config.yaml
num_hidden_layers: 14
hidden_size: 384
n_experts: 32
experts_per_token: 2
d_expert: 112
d_shared_expert: 192
hidden_act: "swiglu"
moe_layers: [1, 2, 3, 4, 5, 6, 7, 8, 9, 10, 11, 12, 13]
n_empty_slots: 4
router_score: "softmax"
normalize_top_k: true
routed_scale: 1.41
balance_loss: 0.00329
balance_bias: false
router_noise: 0.3
router_cosine_scale: 14.0
init_std_router: 0.016
lr_router: 0.000268
vocab_size: 8192
norm: "rmsnorm"
norm_eps: 1e-05
tie_word_embeddings: false
optimizer: "adamw"
learning_rate: 0.00123
beta1: 0.95
beta2: 0.95
batch_tokens: 32768
max_seq_len: 768
train_tokens: 335000000
max_steps: 10224
dataset: "wikipedia_en"
Below are experts of layer 7 (counted from 0) of a mixture-of-experts language model. Rows are named router (the router's row for the expert), gate (a neuron's input weights, with its number), up (a neuron's input weights, with its number), down (a neuron's output weights, with its number) and show model dimensions 0-47. Each number is 200 + 20 x the weight over its row's rms, rounded and kept within 0 to 999.
Before each expert's rows: "comes before" lists some tokens at least twice as common just after its tokens as in all text; "gets" lists some tokens that make up at least twice as much of what it gets as of all text. This comes from a sample of Wikipedia text that the model never trained on. Tokens count by the router's weight.

# expert 16
comes before: " ", " \"", " —", "it", "rum", "p"
gets: " |", " ", ";", "---|---|---|---|", " m", "ad"
router,187,168,204,211,202,219,191,147,180,249,236,223,242,207,179,224,225,200,199,207,196,177,219,184,244,223,176,228,197,197,219,217,163,216,196,209,186,225,166,242,210,190,191,184,192,196,198,197
gate0,190,223,214,207,190,195,185,183,160,204,183,190,237,217,219,182,216,210,184,196,196,169,197,200,222,193,211,180,207,222,191,227,193,186,163,194,185,191,217,183,176,199,231,183,196,206,200,224
up0,216,226,229,199,187,184,219,222,171,203,215,205,199,198,196,200,215,193,184,205,216,207,233,228,199,228,198,191,193,191,196,178,205,215,191,213,178,160,153,190,214,186,195,191,230,181,208,183
down0,186,202,181,182,166,207,168,209,190,178,169,205,175,210,199,189,171,180,258,217,204,202,217,211,221,199,207,202,197,205,234,175,182,208,193,205,219,243,184,175,206,204,192,180,185,179,199,211

# expert 4
comes before: "1", " ", "2", "3", "N", " been"
gets: " ", ")", ":", " |", " in", " on"
router,192,164,198,183,202,195,187,205,218,193,167,205,182,210,189,193,233,192,202,165,193,167,198,215,185,181,172,199,178,213,175,179,187,198,166,172,229,213,184,220,179,185,219,180,207,206,221,203
gate0,215,193,198,194,176,204,198,168,208,232,167,159,198,179,220,159,237,186,185,202,175,182,231,205,172,181,179,185,216,221,187,173,194,171,185,184,176,200,183,198,218,216,193,198,187,236,183,219
up0,193,179,167,213,239,186,215,219,192,178,208,199,190,210,199,240,204,217,203,239,242,195,217,178,222,206,187,175,211,215,201,228,205,221,179,207,199,180,167,205,208,171,193,215,191,193,193,204
down0,215,233,190,220,196,227,208,236,188,202,196,198,188,214,229,202,202,156,177,170,216,198,217,204,173,184,224,201,193,187,179,208,189,235,233,170,200,191,198,203,215,205,177,194,221,170,224,192

# expert 10
comes before: "2", "0", "5", "4", "6", "3"
gets: "0", "1", "2", "9", "8", "7"
router,201,209,176,195,207,157,188,174,221,163,156,205,191,236,200,210,207,201,197,207,222,205,160,177,182,224,195,195,187,202,240,200,181,184,190,207,177,185,192,201,225,156,168,176,232,188,182,172
gate0,216,209,207,217,191,212,192,180,201,209,220,153,210,252,221,191,235,196,185,203,192,193,213,211,213,184,211,177,228,169,186,212,183,208,179,200,183,195,196,203,237,186,205,210,206,178,195,218
up0,186,210,223,187,210,206,215,182,222,205,197,158,188,210,194,191,207,246,212,192,201,224,215,200,174,195,209,195,198,209,165,214,219,199,187,211,199,170,231,217,192,223,156,203,211,203,202,194
down0,164,185,176,212,204,200,221,202,248,186,156,175,168,186,197,183,181,208,202,202,202,203,197,219,180,200,252,163,190,208,161,210,186,204,201,229,223,230,207,213,206,204,182,164,219,205,209,152

# expert 14
comes before: "9", "0", "1", "2", "8", "7"
gets: "1", "2", " ", " both", "'", " one"
router,198,195,237,227,169,195,200,222,180,184,243,196,213,169,192,192,221,170,203,199,159,214,170,208,233,183,186,195,198,194,201,200,210,181,174,192,221,184,215,181,211,210,181,187,210,183,211,229
gate0,203,206,214,182,182,191,192,224,144,175,224,167,221,206,206,235,185,209,190,193,183,198,219,207,191,207,196,171,199,195,194,198,187,198,184,180,201,183,192,224,179,204,235,250,187,183,184,199
up0,204,175,190,216,164,195,184,227,192,170,219,195,201,180,205,181,219,189,190,171,194,215,191,213,230,212,193,156,229,227,166,204,240,209,240,205,200,159,183,183,217,195,234,244,224,200,214,212
down0,193,186,147,217,221,211,192,195,196,199,240,228,195,188,201,216,173,183,230,177,200,203,197,200,213,162,160,216,201,208,219,213,188,209,231,197,185,175,235,218,211,155,184,242,199,187,227,193

# expert 19
comes before: " |", "1", "2", "3", "0", "4"
gets: "0", "9", " at", "th", "5", "8"
router,187,194,201,183,194,210,213,199,178,203,187,217,213,231,181,217,222,246,192,202,189,202,174,173,192,200,220,220,202,195,214,172,186,211,197,198,207,197,193,234,192,216,210,220,213,145,202,197
gate0,174,202,204,225,187,230,187,216,180,199,193,178,225,211,209,190,247,206,182,201,182,191,195,234,200,196,193,180,218,226,210,226,249,185,158,235,190,203,183,212,197,176,196,233,196,171,195,196
up0,169,236,167,162,214,178,199,184,192,200,174,220,177,216,194,214,201,198,215,230,209,181,213,204,195,198,202,189,158,205,242,210,216,208,246,177,200,195,186,241,224,182,157,195,215,180,178,204
down0,200,215,175,197,180,201,189,214,196,212,169,221,221,192,224,205,209,189,210,213,210,215,224,151,228,177,232,226,203,189,198,182,203,216,180,188,185,178,195,189,238,224,229,214,163,172,190,229

# expert 26
comes before: " |", "1", "0", "2", "3", "4"
gets: "1", " ", "2", "3", "ta", "um"
router,208,189,212,203,202,199,210,194,210,171,203,198,202,207,190,170,212,198,199,231,179,243,197,202,204,171,214,219,185,199,190,195,222,182,191,159,172,202,178,218,213,195,217,183,184,226,200,176
gate0,209,205,217,198,177,174,205,204,206,195,166,184,204,206,216,160,212,178,187,219,189,217,230,209,224,161,212,197,234,192,219,211,237,188,196,168,143,202,224,189,218,225,201,198,158,193,175,279
up0,213,203,188,207,190,212,194,215,176,215,209,227,195,205,196,241,203,202,196,189,173,188,180,206,208,169,208,192,191,204,185,234,182,201,203,211,192,177,180,227,215,176,209,192,186,220,208,189
down0,200,208,191,216,187,222,206,201,222,201,186,183,200,225,167,169,181,194,212,212,230,200,236,204,212,175,173,201,181,217,181,201,216,191,204,167,198,200,210,235,174,180,222,219,186,186,225,200